Below are experts of layer 4 (counted from 0) of a mixture-of-experts language model. Rows are named router (the router's row for the expert), up (a neuron's input weights, with its number) and show model dimensions 0-255. Each number is 128 + 32 x the weight over its row's rms, rounded and kept within 0 to 255. Numbers have three digits each.
Before each expert's rows: "mostly gets" lists some tokens that are sent to it at least half of the time; "comes after" lists some tokens at least twice as common just before its tokens as in all text. This comes from a sample of Wikipedia text that the model never trained on. Tokens count by the router's weight.

# expert 5
mostly gets: " January", " March", " June", " July", " February", " October"
comes after: " |", "|", " in", " on", " January", " October"
router:168152089109072157104097126136135135155169119130104094178145057083149141126155133149106158131072102115153112153113136035130139204144111137176158135099126157084163099085114111129136090121136118168101160143121164065193124169083136108151133155146099165099143108121084082109114045138150065149081130165090098108099119126135096140125206063093126172123144128126147099154097112150108135166132112134130183100112195098134139174050080216092097144142123167097103145148156174087143150128082084128114133142107173155155143112144110072111115143183126128182097199096059113137120114120133123133164190136118063163119149072132132119103151149136087087128154071124096129097115158092159101075132153101106131150136094118157181098111136228064143115121141144109126153156128122143148082139132176
up14:164116105102151135155128136213128135144192059177149127072158189161148064178117162135125114114137087152069076133158124111117130100101115134126105088149105214106110084092189121140144093099130139087074164135107141148111083103125154116097179155147118131115131149143115121101196157097135179157098098053116085181159086201155139135148151094095098105109090095169140141166090147180135076098123128146135120112107143121125167106067110152127122111157114125165131123102079123093152147107107087122119164108168141149155137137154142141138087097144166117133156082173119145136113125104101197109151139196123070118189133097120084105107103155118155063156181167149114068153160047094070132143171155105165151123155106092179122074137115105136118073118111122103111151151090080153076076198150148
up15:093139116092058156119137181151142156099111172124113115126156131129119158128153154200091181125088110107082121119093137136076176133132065083078062104182143131128148155129170105139101130126176169065130156075145132127118089117087173146169095139087112191097146142116124130220117095101139090156134130109089117134079099149134113126125164097170141096200074133161180098146191110109126165166121127109145084162114180130120145113113134125178156213166128139145106117132159065160150121139140086113141122149162173106071166084152166135152089101135142140129134139143163122115104166096062143171138162089170131095147122149161146132164192117077082087190164154087082158164135131085031110143151132152140155099109132130101100095141104146116094102128144189097130174129184063100152109094147168
up16:185113128182154122135129156150100163113171129079067153136146159145177168194172126135171168111145104175087140112134139087146152136180109161080131110071110129115160158100101149152109158159122135103185156050140160124101153112141145114102090166139083115144123174155153201191163126036167125127142097092126121130097142174135153145131184111099112049075135121098178184122094126150117123150090125082154029150075149107125157133115121101139126200151081117110095075077131114103118132184179108102111143124078105116100095119120155111128116137164101103136141109126131105165111150124148128106096142066124087139115158146135104159132114084088049096164138121137166165147103104100090078152133158143132192124102099088084123184108187129110162150159096090133059127121109091180116131199078121
up17:122125136120141124130122060133100098112209126069187102143127094090133135113117133091094087092165072126128122136127187100200160164127138151095093160114081116124152129095140151102123111183089173129093100114144099097135148141125139083031113164119155158163117097128155121159066127129164090158117132144161128142120093163134151148109137140167105139130181077131135125105131138131103137078072129143109183114155159147166099061094063133174122131102154098202102161146103068106225139178108130074110178129076133172120179117153122109112086149135149113143094174073165128135059185157111090114128125140103149109116078065143115156059161116137097138189119150050125115074131098097129197130098101097128123143166073151100097151158127059114074127121123149143084149169133090135146125081149137
up18:092152093125151133158186179122132103072089114105104115126121142204135099146163113069118112164076172147087095133117170146117130103177119080113158072078141179114118122110122092151094137138166169173122132205122130107137099077157128124079154169152132107140117183148173094175133151095128127070100045099187093162138117141122141177095112093146117097114136113112101095169171137136116134047147129108112079187086122097130111107102159170204181069100147164117070086175148166153140153145157193110108095110126078119141126086116137153150121124101136124129077166191133089100138122137144140079118140125194125095124123146194079103084132140129157115119103115089120182118158120169131178088100076173165164178087122204131140100148140096117147081130104108166100134144093208100118111111151125
up19:141070079098098148101051075128127124094132168148109122074121079153088083097117088092069104137173162170144104131190089127125131112113153098070145084155137056158122138051151136162089120095170145107079164168132115120132145140101143095113145173150129074119179126110129149161144143128126201177182112119132122101164103137084117099083169132115080150116082122057140147126114183117117085106044180107151123113149064071133076143125153170102105166137106113132136155094161120076125133139059106086151112118085165131114080065104112155098137129157171148098103083107138149102128153169110095083097177164128126112159075202103124099168126116063145120127121096123158106148122099100123129132174134120168126159059120167186107125107131156124133133097092130115106128196149129097193174149098168
up20:167104138163146095120150080177144138095116122149093136135131095127154140146103067107148143143063142169087094114165159097174112167161102153155156067121141154109058126143210138123162149147062126118123092154147164164187115142160108162138157166129128123114164109158118140124143096094070146150213121098174157071229084069133150149093127120127152171110080117118200067169068086099125195123153156101181112073141136116129165134134147151144114110130114119125093098073142127099148103069183178132137092108089102136132127096140146118119093130153160080165080118127136107081086125119076110145168119114102123107119182091124128095138102157106149135151156127182102118190073116130108121162083126121170179134118101097104185081157136052102154147137085151184140064098125135081165091139105153
up21:139166147149125150151145104182113125135100174158144149085117116080160145157121148123178168156134147154146161100147159109153130089178098150133170118078151142096108096163120110099100112183135123098111129072085113091174167102173102144158126143119165149118154122070126143124123094120095100171090119085097117075120070123149087087102101165102114131104117114179145106129120144152139194093136086125151091093083067133166130107140130095113120197129146082211056110111090119100092148210136125126141139105111087152116135124166177160182158155126087092106133124125086131093092193107137182156148096119152152069133160144126118113157108141152192158173083167171090156148058112120078125088156085144079095071127168141100147129102162044050179082161152137205134091119117141182173100130154132

# expert 12
mostly gets: "=", " Genus:", "==See", " Website:", "Personal", "\n"
comes after: "\n", " |", " =", ".", " ==", "=="
router:096135189112119106117146119133117092170164165166087122150142104127114153123148104107159133101138188155139140139091097127180126111142099043103149172145116147154124145177109168088171146066152196081159130074147144157193089046111098092060139111145154167120166103098095120161215110193114147155151089072093116114120142104148094130122102154107127139160154147115175186106075095116175151114119125086140138129111172187088150127158155151151178181032133140088075146109068145131101060081094084073100162109112073107101151130118114176177147164135064128146168128134110182113138152083110133106094183127089133117146115148088137119101113115123139079139128116123105147079116153101094156131115120151141141112147153073150092123156102098187145143080114117126109084136129135144054172115109073
up14:135173121158130100100149154157097080102083098122165119109130225112107069086100047072189130161122135136176158173110056076116104113123145139064157107161183102112160112220202105122106184105136095084113104156117146145093187135131147139120119134072172127107143166062138128160133134146104144074144109109078080160092130094172081088121135085184161122064182162096121104121114075135169153173103063134127117149115104145094104133054138151149112206147130160097112155119123146156167114169148127064098165117114114135081089123118158170138091110167118172125161104105079146165138099121117117171167109147129158125118047165134111083129137123079181135122108122132097134089113149169136097136099096152120106110093143122122110090085162156142107138111128124170165094133122095132136149090171168
up15:129126167144125103116168118148146095118121235139102110153161122125170142108192165146095183123108167150134131150138093135136140198120095099157174122139048168135154134099137117121089083077118104135156088153081134098146146105091150139091144105099142075121089091124065147142093142087104128151161112082159071082131161106055201125123156078085107140155119201112163123120111150158084094118109140087136087058163095097162195083178142153152111163120081178111173153124126083136104158104173137110096087124104163118178109100159162137167144085142103181097147090148124148087151172121103126145149113069160089183134127183098107077143138106103102102175147170110094124121129130112195134148152185115187149111097109167149145158180143137099140068077111137147062141127126106163181139126162124
up16:158139193171135187115149188144101119180123116160174112162110085159111121098193128147151114128140150102110170130109116047137143112155100118122101120138097141084198147114121159124141158124035131159111099206144164131058185112124104134145154086093122080082162151116174093118114142195179166149160135099141116093145128157034112143084121156137145156109160163119172147151126124080180110086108103100116155158144167144139173107133112159106147182100150166101144128189090082075109118083187153105183097175093165112141132146126097136138089138100098087151139100076091112100121104146112128160107175157101201101150119191148096139125144174127129090144136137140136123087111074176144167084105111158063158117094185153140090103101098074155194129151073137133154135097104095104095113104131141
up17:169117077122139169079121081119130088133103125109163044089185102149129111110187132106098123117108203151130156152079164162175123143157161181145109131116154160058080136162103161133137142157155182159159142159140159120046154096151146185139089056196153109091158152058130152108192140140079157119129103115134095111101133087152124091102116097110158123150142124132164075010076108084101147141109100102124123121144147148142144154104120069144123109096119148131116192130196176061107122122093118157138119121100161118123147098144135149121131126181134114108087178071168119121172140162101138141166156132151077177143087161132192155170159152165139152162100067169135101138106119128152148108129114059152096094113106056131157159143103088157089109115138135133166094138094159150168111147118091
up18:141144193091065133123179158085079124213202107098108139137158123109090173142151171130123131113118131173038178131150148105108178113071145117136099109115116086070157128079090048112126106116154144098139108159109146104146102099162147122141112095143208056115129145171161135118118158135204093122172097128128155169117121128152098078151115127151106149182126168085104114082106167123157141128133062111164114158107132116156179147164082153136104109150129165103109092119154100129133128139150090105147140105052065129142150146128085145145125126160180129142046109115071141092188137143076145068165115121055138163128178116099117097111123117090156118149121135142177138163158148147083129129157212070124123129153144135121101190178183119068155183119138125125120113099135089069113144115121126
up19:159163143138135116162091109150123100125184155151098107114109108158139195176155069092150082120085107101102108063111131114114176150150108089092126187133115126089144149163059099120164148116123107100128119115104097117121120125140135145126094157099121156118149152137085169119153146125128124066106139132089077151115085194100139060183137062119120123125187163094142181122132092097123161196183099146183111113128123099142132122097155096122132119124125125101114100083124141092133163107136129146123136154115084068145087102114109197151097149086120107126080119166069064146135103169103075114131186166091151107113211159143094138116110146038090018095092117183085161129116102092176110074111089060144197077130166158106126133136164079143121126143152107130119134162179069115136138075130147
up20:138128156209187128162103119132084134179099124129135117146115107143102141133094139185182071118114130068168130151141113118180146113163159124068174093223137111123156111137093093122106151168130149114168084088107144094111157194120223160121125110116109143074125111101117157183127157159178133177146087141142131132134182175125095164208144168147135091139160104118109163090139123134124099105096144113173120121145099124101142148115163184142118190112119125183176163216143136156144104174190046131133065096143113169098152095092143155151153130195099142135149135139109155103107138141175162132076146158129114159122185096132147102099197105117098119124140114053074087123116124098073107128146080127096138143135136094130178138161144105137159219118141159093117158156130163144114119177125167
up21:126089112124170162143068180156135138069126154110209181153140145109129163168097109123177100128138159105134127115159098073134089134144136107146123120132144132149148088159152066134251102107126135061109182113150128185175196113076119068106155135126155129121146143100102128132107161105103097094135116148105175135169119144148111089105063148144129089075181074134190091126189146152160145139144134088134138114161128158145105130107167155071165184141090134103100117091157105162171061099135128121174105124154157162123124120153122090081183099120141142135128120154113133061096142135108153081092081140140114130160130150226158127151146160141113110110117097163092147136095142139157115152134122066099043229108165104151128140090181107085150151166109135207129084100149116121134121137132158

# expert 8
mostly gets: " a", " an", " two", " one", " three", " his"
comes after: " a", " is", " with", " of", " as", " and"
router:145034156095123117150151157123151141113070161206161157066121089152119077114187184148115142185090143128136134097092161094082089110089155136178067135172162136145124133069136082123118154070102120204132145154063178172121099069095139164168166144129163074139097144092188154081119138146114121050148082166082175123125128125142132135145107117172146139058060109140138088146163115171145144128173151114156072134109109127125102130126138091148120086148145149164093089144147108100135114153166140114128183138099153069103169072191097102112160159130082166083142063133107136100173102139134120081135099160123084108131126130104108120117101113138135110164150142145082109119130152135138153179107167114098130133117148183068090117132155069181164165066128148082154134098120084134096129082104130
up10:158118185172128133093135174117110151176117141179129103133106129143167095135130153150123088063133085156105089159143146118091135204186110139147104102126146120120142130090101128077129156153144109157075138076132147093071108175178206072070045114152115131144150156065114095100141110081100114166134102231163175138090127087149122115156133163079158157129129165108097101075157137188187132106132064124084111119116131086088150145116100107085162136081103132108125111094196114092151096101126140172153123152149088130137072112117139114178160063091128134158099193143081181125118105104151146074117123142145132133153162058112137120110117058133174159135128077122210112160138136067129112135174121161151110175111098170176122119120176133108146154115086187166090096124111148113126138143114139
up11:106122175064126095116153149141080181107115169111121138177107156125078147126151157165138137176097144181128197101116106098143142093187097143185144158177142115028161135129105134139151131150169127174107094094079086141159154127157091134151151133140139104099120170155121136128182106164099149090124137130142043179069089140123120109124063133119150114089114149148142150135132118153148087095143102116180094132083149159148174109122071103130255144134081114117162128182113162109114128113121074084086102076089145138178097155107161127182128172113161189086139118105124095165114111136188055120117159197156144111137080106122137129130137176107128122157176131148121149111131149121154169143144134107129143032183108112095168145107125151128153070119127182119137092158128067142111104159094174
up12:120117151131143121099148137119105148125123166165129152107068104144073149081096126157124133117146130136152127124096135113110154091100159108144144116157106096105139126140185106097068125125037130130094132170129168125140186075152125075100154107189106192154182130095144145084165140078077110104048166098130172074134086101164160131156130136171115166057167180115186086162182167089170066083119093131142187076159152120137146160158087127107123141146103155112097135123106130093143157147089166066137121123143166133113139152142070113133162107112169120146147101104203131144134188184147086067108109160100071102161166130142170168148123181083158141195101176129099072119126166116136184166122160126158126175154142180163106128160168156172105142143102115145084057126158162124133099139077100
up13:118147133125152074153099151118119113075139091168060160128072109096128115169094174163184164152185168049116133153151188048062130119149199125130127152095135146135139118116146128090164166173163045161154142079171104125106109106110107093069153178151129162097151160098201135125109104148109132091199118153131106104116088128056160177138186132148096132112079108154147099133073145134179082084168117096097142178123126123130116150086094164152159177073058103135142115149186151126088143097127121128106099149072162100068114092138133121100125121122171132109132145148081151096110189145127144157103163184117138129129122109103135082143141135126132118117177125099136131125143093155078143135118185210088086138097146116169134152119112190102185109101102125171109101103118157078107115143080141
up14:094082124132157139144160128102108153162162077194066194126116132175133123163124179150132117088110120120155143117148090115143104134126126104096150124209138115088134118091158119159095122067108112141107108106137077155105102063112147091171071163135053119135081135069208124115113129135093070090139090084147137116096144134109122103073154136104106148139179157111191106168100136100087122141123079086124171082127132143158153109165060130098127118099187111184137116080092124119131183138089157112166118103099153078155088163168123096107077131130118114123085147138127123146232129148074131142143160200109113187071230110093127102105094148091138118135142170155154118114125144112139214143080104127103116077124117104185150137119116108102128117114093108108124082177167126120118142053137166
up15:114194117137147091093149197074110092138151158131162084119174096089160139105100137148102117100096077135121125176119115103104174119106167133081064113116140095098138127116158107092118118080128124092106159117125108096157069109124183060182189131092153105118123094160143127135130138153149140145117113091126095068114049117174108137137135133200099127093134105113126175121157167055140120134129030109135123100125123096137116114086147097066161093054089177159129144176121114151132119110083160131175147121133149099141172157174082165119150175186082084136164131124098113111134141137130133089086064176153113166120168201175091124085093108113151100129143205140130080171193073111186135125137104160131087125126147115152135115178128115094181082151120146145163142133196132191108117148166153
up16:107189100162105077077137143100162143162118112101108138135119097176115089080141140116156142114103137108118129163184168138142131129174162088180084112119184098116113115084122111120131161086118165162119115142144176140128081150137144170154117142152146099077148176137130186150050056165081091180141110087122143140075089161127144106133133122118081088100146115094150094174185096180152154120155108092117131075108136092098094181156127113136119100117192143115104125109092123164155210153135155123192131134068096147112154122130086102135158146144076051145110115096166093121152143125137091028095097095143125133142162138081090065064140118168098151215148107147091153128092116153118174087143150150176097156133118118119141101087113197091115102129128147123198099135142072170173084092097101
up17:138143112111125147168139172154181090111148098059085144140118087130118145148069141116103158136081156140114115115146109077114145041107161163139188155161146108116140124111113122073089088054103138107080142159129066055109107102115113112148125086052164074109086162141158119087132120097122154055143124091066172154088138105138123131086104085155057117148158169091180149087094081137129156096142133105106151134193145156130158122135094193134145090117128078197129056137166127152118074130103140121083132109170152165065140123173118133070100109140133119132081103098117122159176071111062117103097094145107145125149131151163124106116112095126114158099130122134107137119133140072077132160172134142119158087144099114131171104109180077136122145066035090099202148113143155096107092113110120

# expert 3
mostly gets: " John", " William", " James", " Thomas", " George", " Charles"
comes after: "\n", "-", "|", " by", "=", " by:"
router:125168087150116142167151130116044115141092105106167111126118099135156093105134160078189125118132181141101092128138096093138146110081114156130175113116122135119144137101132163171119112161189183155141168153133157104129099138158137155089089162103130167143127154142096185134148139118084114137189078126106107135084084111105138128144145137106098128156145123123115052137122135124143120147101074080075131173111152121100179123153101112108128116139092163099130155101124152134075214136200145178117174135147157176114126172135167131149080113091214055090155190137136156147123178156119047122124177139118158154127144108173153110136086116136140108147118050120093141167110164122106180194053038194168150110112113100113092173119072142099149127212099106146098145145147161163133186124080156
up10:113163162187110150109145138172165098094144178116155194111155135092167138135147169124114123130091073162098131150105136116142146107111084170119176092091125157117155116169090135158133134035147069138139162076063114172128137113160075064147172162129108088119101131159109131123176162119089117138122118109123171147127098136158160094099133163094102162112140112151148130224094130166102098110104062173137127143105118128106145183120086118093107110152166097116174183134167208099148064104163118085140102121107050109088123121131128137134103105106148151073112196163074151176144161137077129079119124164136176178153113094144078064138162167129104118190078106138134083103153134091135156123143122152158149106134175164142157174138158142118168112095075138107090119175213090098092112109086098
up11:145174162116149073139076099183121161127148161109128044143128126135163113108081136101201066092177071156086102123168143091128132077128168087088149090138091136135111161162108191125128175142139146130067132103100207148163088123134095128087169145081114116178187085104147097189134101143082116088152120118120087112155153128182111144149104050192108110154119077106137128135168106105115097175106169109094102132156148139096149129138154106106192134077170113109145152068128128152133155105186109130148130074137131101200135136145132133150161151116145091143104144114163095117120110153104154125164134136152110077099127183132103179171134134165123126101180123097146124100165130097116110141167124153150093090124096098158163180089176168070064117134164061082101105124105102060049137111164110
up12:144130152169118072167093098156091104143150117147110173132117188129187114138147104148125190119137088121136158175099108186101126179083133097101117158136132133138106141145058125139127103131101155122097118162117089102100081093060117130094130101112122075139107164224119099130095134164164220116127128156165104075161106112154111094127087081113130201129117057138127106103110209079173133127146103100097115107108137155133130096104171118087126131086113132139141119155089057120140117096162135149199124116124175110158158080110160166168140108125134125130186126103134135106143134147141120166146141101090174152126141162158194149116149142156114132143121143098115121182112150098187100220115177137132102160084109115092143195154097095200091190115095087121081136173119161120154026082125169
up13:174130089117107088125132200181103093136161143176116159125123105174150112120095111084199154104150113117118165123154185100148108129096141119119162104140191129157112122084107115181104089089132094116109156144138070168143086103126125093137084092159103108164105148066133150084128153060137172076122099143160193169115146173194080140139110147057151100144172146128113125153112127059134114140127140078140169182096123153099210178120155079213162106147169096174158152075139148078121120147110135124143184121174090150105135054143116091131101119085119124131113117146181154153067110102134113159084154125102168132147169139102102117102192166156126101119097131111180093122155124168051104162056118130134099132095174103117137117115090142102113103130069108075106097136183146080146133169126112
up14:065126142131084081124162111103104124165083117109108117105169162155163121145088167158158098118125156110054129137143130175088102124122095183195150112127167169099150142169090113108128155115168151199047153138169108116093135157111097166120083110117156174170115193126114134133145137086162124127140068128190139083095087109162087086110138148148176144096128117166108174139160112123092127126137076188118112071108104103141105127142131150158097144104162127095136071152135129163119123112156117100153115135083146050078106191143131149110100136121158121167126131081130179060144160110116086180120146142101124095140142107154145095098215149130147149121173134066133209084111082126155204153104080089073139123130106090111110126109163151142171091138195189127099108191120068104148138173179150
up15:114122097157232170060087177111094157157113158106152140143131102149102095141141143159113172139114159147084080181132146108119159223092170118168114073173146095135097103135137196108085117074111163123178114128166076133137129147153073129165147073087099098091124107113124149175142124106147089124142098071143106158115161086083120164112174123130142121085125070149119145110125135133157163126087116122092155139102111178125164135098128143091179156190150132188234191116119087175138131171141153140159118154110108180110130065136114144176101147116093074131169120159145163142123102190139121125147133178086146100151079102158130086111142127125104132119157098210152101137153107051120146184068151171152153071083130139152194122087131097149148144139149111119145160097126139132165105112116120
up16:113126083136154076155122175177147083108127114093141122163163139181059107133148085156143116095136132109095115165083103142159150077162148101116115113158170141168104152084133087120090127088110151152153150128115157110146151153174124132160151115151112109149137151090096084136124130062110202178047125128091119114159135086105139127117136193146140126147143146107107069125112125133113204183112075109170125150139119073073193063133129168114139127059102134163081092160078095155063080122140068093160106160150073067135104105106181163080124059142155119153148134153138203049093106125156122134117153110122131152201147093118167122164134177080079177192120140132120174166120170178134115116100112121115086103121174159130149168131154081077134106081090170104120148147145105140120130138108156
up17:161109147116139128175106093136119150100109100086059086161132183148171141105126104122124110151082135139122122132124097177138119154127083126151177105118127157118129143146079062088156172135140108203078097029105151200121075170145092134114131110131153132177064159087124185183109158181173072133095152132111133160223146163072131173096141142095154098128097083117116185122171086093140110146096143125140127108150130155077137127116118112129119161142066128107137159101158101148131159138127137105170151208083166110154133179125121089131152122138108202171118144112129159140119086181081139111116115132118115138145149151179119160128151166153094110099159122141149069164163144131159153071062091173146117100123098154114194168123116096154169133160133207153120157212192114117134182119115123

# expert 1
mostly gets: "%", " %", " age", " $", " million", " number"
comes after: " |", " one", "9", "8", "7", " age"
router:093128067089123139116108103143129067151155110126147107097155161138154109152097083146098124094162174171138128084179138175118151110164117120089093145165112158133069141161162139125142092123132067130056137096127127088131105119057137113115110170100096142102073101170157135152167167059166126139103078150184160123157169166137164074121128145088120112094180103157115143147074129171145148087109188079115081147126108096124149113160085136128137125170121165141157080124106157099090098102059105153109133142135230165138129080177143137081075167110102147181119033166143125157102107148147129175102114141073064128108105157120124118070142143121085124097140144117126110091216069069097157137123166072070071105128106110145171166104158086097131097087122120117132144161120134087151136161101138
up7:106165110135095176065113128152126159093133145092049128138120167118175086093159118129167147159151188140061132130122136138159147117130135135096102131139162097105118114143187046119156156162144065138111147213072096110201155090087152142107127125141183152084146114097131074149136121083116167142113136206141112079150127084066156168105170123104140144118141127190138037161080152108135114148160136150104087124140137071105115115146164171136124092121099133157162109156098119088112113114125118148038151069158139115140121090164155127172124116144094127133155130159130144067061162143146101139143123125047069114092196100110112134129129108148125121113033138156124130194093110055126143138158126091132105108113122133061123148136161173120146185087133124104154058081157132114134109147108146
up8:094131132160175160162124139168151114159146168106145119131193161112155149068081102178143123161151106125174130187073131129145114143152110103112120131124135228119101192144136222167151191102175137103129097115144024141075122132131107119108142137156159179138084093121119152145109197147140109174146098151127183141085146123148112083122133109105103149091161106076178133095127119193118132176083129111152135114122153139117146120171148109143199131089146117135179123059139144183117124104081144161127111127110171142093122100068179155130052099082143134176096121057130102161139111112161074167124174155081144123114143094116146155173145175163153094152156112143140113140098111189158120082131144156168096126110142103131102135133204169126143154137162111126094135118082060177109160198104110
up9:167112193152122060178160136189155068134172136117054101138138077104089171124166108189116145101147108153114070133121077075138139169155105118164074162109089144129107153101154116126134121116157161133115128138120162088155116156122101136114131158113210118126113144138118122119064131094138162165153107083191114168202174088109176167195099053131106155095139170193104211090127197150151127148137164110132094137076185126175132153150090098086094109144096142141205110119134112142162135138126101135126162126071134153101155113121133091158120124102091098148127115165107105162099105150138133149109114134103134102133095147074116119121096153124062160075104117123177133151160144189084191158152171079150108134167127089096077082142169102134147159153074168104162070135136143123107068130110141
up10:196094150173110087149187177105069156155142095134141118135137168168188129201113120137153133189104192120121154140107110171157154113135151090140097156112104108155097126074152146103109127054126132115159124154147135164144098172176135106089149159152169141128090098093158159105160142161109095092117082141081094085160149149099146116142110090059081114159128166099136064196109132162133194112085088090099187113112084126182133138145112157127165144127098132139107161103163141148098092101140183108147121113089218170095194084095085192129102207138119139130142109139153152165148177109162060128138108165138104150156082142145128147108101127152122092129110185097054122061131111139154166130089142117128129100138143064155153163168135205157161136150108131169127150169137114122183125155133147
up11:206121157158120075124088108135167163147085086196182106087147179116107119141051134156108108165204127150116097163152095059157071128148124154166139122160058158112137169106092102136100138156099088072179100090126117104175157116057152104122154140172103145151148115140196110100146100096120167104103037153162176114169109145170108187157087112075194138086163110124146155116093164133154115124043114136107111085096139106150124127158078119104126153081152168119129083152110127157137120103137130163147143173104150141089119081086160192169134172130144142147093149124108122153133105173090089086116127136081172109139097114136066134095135099078131086159118161135131114111119083127075103195162125093183112123180171161078117145128105168164111168092150106079122107113137106122122144127132128
up12:060130100147108150136143171117128170097125128107088114153143084120122207128109116168149108169127078112102102121107152172187104157083134084124129059113114120095108156096106147153116149117124122193177122161120105123151080090151176183127172119095146139162067127139108117091172087156125082170141042181093176126133122150129125070103176148129119172188184109122096126152196085055154102164132110133136103174115092161138112132101172127098112155066121100133124112162167112107122095123106115142135114086102143127094117033121137074118123097100178208112167124107109118130119143086170115110113141179071103069131119087130116116125106108094112090141102135100194155059114141142201120156117158078109123123073125121124114162100124116118142082076101093213166092091105104156117140190141156
up13:178171095124096088133118129146121133161104059114103081142157101126140126100146112174137158132141135091098181114071160171139172155128123135168158114125098163112102083089148132105141122126162114126082168139123083089127150114165162082140141138077099086123127151096113154139095169129109173153088164106112098065112090108077117110169137182176104118104129126094119106110092155112105066109139173085113098080146143057157126165121077194146116178187105133182156120102157075159146200096105141078135150170115199102099116111103163190152123104071173137117106125154127130195112132152136124130046123126140170118165110131124099112043122100100106147152109133079152127103161123095097149151187084130157067052094111172138184161136133155129145145118136172158068231135123152127134173083150146
up14:115139093149109167118136151194087143118085084119201095128148176117188190140126096160152095168123143183101168163130091147178078122130104116137192130051192117156199098127199125168177144136138098106130145208107118108132128104130061106096093134094153139186176087165153146153154153099137125125144160157080145130097140063135159109171169153117108148043150168119130145118104098124219205137150109149143128177165084123070108143128128162146136175110120116150149096148115095104182164123117159167141107113134070152133127125156151181117060149129128085119078127147101176137143101147110107162072118176083132085106147103112146142109117108072068139182132083153118113074132167161129153071133136100105188128147124145116131138138095156122091147150123148129125117055131129117071143156107136

# expert 7
mostly gets: " was", " is", " been", " would", " had", " won"
comes after: " was", " he", " It", " He", " it", " is"
router:123117114109125111135143142159136135118179130137150164064152101118109114131105135073152077091161081103120140132118158107127113104074144123077088090066177082159139133093206172174115130159109115118100158121139049193115110196139137113126186160118086088141092151094158190094105100084145164168125151123121157119130101106130144105099125121108173041059112128108190173121118124149127093145120094138085120126096144139129162089117137093188121096158185114141103090133166127141187095188163149150127064141145117074145136070090108158136158127116132163126137091181140125121118083123044168127098140177178057121112105095128145139166077152137131178108118163111209109158172129117097130171163161086106097097132198182150130111100138141151141126118115110154099123031167102090128159090150107
up7:084135094116171124137106089185119152099159128119155102147159120138100082108170106142182165126117130168111060156082163156142123131118157133083119113116123137140129058151140191098137134145086097105144190111080139116147122204170106059132073092119131109163089097139143161115181136101060149183114180140178179107113117080082086141111168119106179085127078184087129095047101151167172086164165128072134151127094125087083080126141146092088107109082094129098145131124114151089113111128117146109150167145136094133077106092205149127133138115132179135081106140163114126112099131123097130128114113170136150149061128110159087170139074136112149172160130148099213110099138151174124144172107208128157122140122137126089138171140072177073140097167112164156106136096136180197111118084090119
up8:143109156129122121137096177153171106075138179078092062164145156148108107153095145111132093160070153170186108119112087078085111123151148153107104157074163182126131134101117178115151183143135138113169106136075116132181112079152146084124156143130123181109110118134157096176136159079100132145138137114092107148089056071107143081091131124109171091126130087126101144108189127135100142125086172043051118167136128130110058075185153139136109151144133077162141092142137132091127095139177160131081127145121133097117107060149144158189112134165113096131144087100158090161154117105071068110153191172139116114128207083102118133130135119121087167124183164090096137123105122078123133130146132104130170111107143123142129089171106144136074141172138189164142119168124000100105111099137124
up9:135119142146069127120082088161134038136073176150135139152142133141159101086166138126118134136095052144175162152162137152149149165143111123052138043143167056122143159113148150152155128131124164083088115132081174158119180111177113082183115089157114091102119141117124130145116153110124147080117120077153148075139127085143158135100106102137038146146121172143107146049085140143163138164165133147132117125133080187138140117115119166186086103109141083100167148163131142132112170135183151103111140151086098123142111104157125106099116121142111136188119104037138103144151130090092156096156123103135101099106176091148119227178126193137127102162119079155125087214111127122124110177180111117119111152140122123199100139104076127136106099117126065128209147095140116174093146103144119
up10:131112067087151115134086145141160135104130180079063129113177151146121176208189085125179117092110125149123068072121097207115125135126167140129175133119152123144155119104126159109139135145115060115107099120049124137074154086116150182120116157110124111092115141110156123090196134151174157147138117123114108129099044140109143183169159120046083078098173104087141103084114135135163115115164124077088114100155157127111069105092199129130133152102112149100149054097142107131153142138196101117113103094183090133167139105141158081149110112184142153126114175147100112108115182152109109089107123116107112129076188109126169136184145123155157091132101119159078133184174105134141044101082100088134081165103119103167110090105142069174110087139157117087079134144132148128151110100111134
up11:133084131168121105106111161132127130110173096119068124097176137149108065107142104138111148149112143117147130157150196138166128164130084125123100141150098177158085159122103132145100112172176135171085112196139148110132153169062081084135130100099112179092114145208146061157107121114086118098171159056171087097096129108206139154160106125156137099125078073133153099135126101137151124085177152114142093127119130081134091135136145112107147096134143161135124118160131177109113134140154121137057065041154164130158132095138102060107116118103171122179104146129066165073112179138158137149089115192101111160146164124073172148166142125135114174108089147117192106160172130119111188158125178172082125211139136118131123087173121104072094127109093167128066198101160148090123123126156106
up12:128126112095095116170157100118191100104129100159140118136105087163133076118141126170117115135106135133164123103158197086112168179070085139105158126086197107111128185106151101110199082107086138155168111144111123174112072155126140084107134132116138176035072110115130144060127129118109104139162116103115136120141182082140146128148200099123105139080132119092096135125084184117158065140156101125094112171110135076147102147176106092091138063096143120093189126129135138143106067139084117106130177072147135080186131112114123122114126144135099136148107134128151118172110130126079125098161060138128132125113175192160054129155150086116120088173158126119087108188101133145112226139136139159164164160116107095134141113116080193152114134123072116238096127144183137149103123155093157
up13:146104143128188128137124122137172160124142138124104155134133140133080121152141114127117136117161099116157096129197181122084066091185189108162128107098119154189155090118140151067132103081182127069171099152123092141214083129161133137125147139101111173103176141132041172182171092100077121165161134083110183118110145171156120149159092051098095181121160143116132107157134116167104112124151119160135163086066124079107113126151147158129117129081143109130122163154127142144128143114115108072123122118196143081084086088151173126162075157149081095143136113175148156082099064174120123202084134160110080182152102171139151108139129166058155160126123105169139104102140137082110091105136132124105132191133159074090129148137119119118080163059159104207099141107171150112163125146095092
up14:076147099134104137109122182089149169108097116170127091141215136151167157135152082152147165160136065141108116107129129080159129121180157135183122122156093115143083126077197158139168148157104137116118087127158133149119118186088131100125164146129083165133083110124146100121106122118150106056152056133160132129150134058121091103095123119132151184191153127116084058176168136151132115176155143082046075119070136145146136115105108134127131124077071146132118126118143121123112132137137130147114172150164190106176090085163108111091143113124178103181114122108099142116153128166159116118137164069156120136115124138114164211092111161044124127181148141123108046154177105116114115102095034082126094133143187174143102146187127121171165140107185185153124169097158153103120140130117083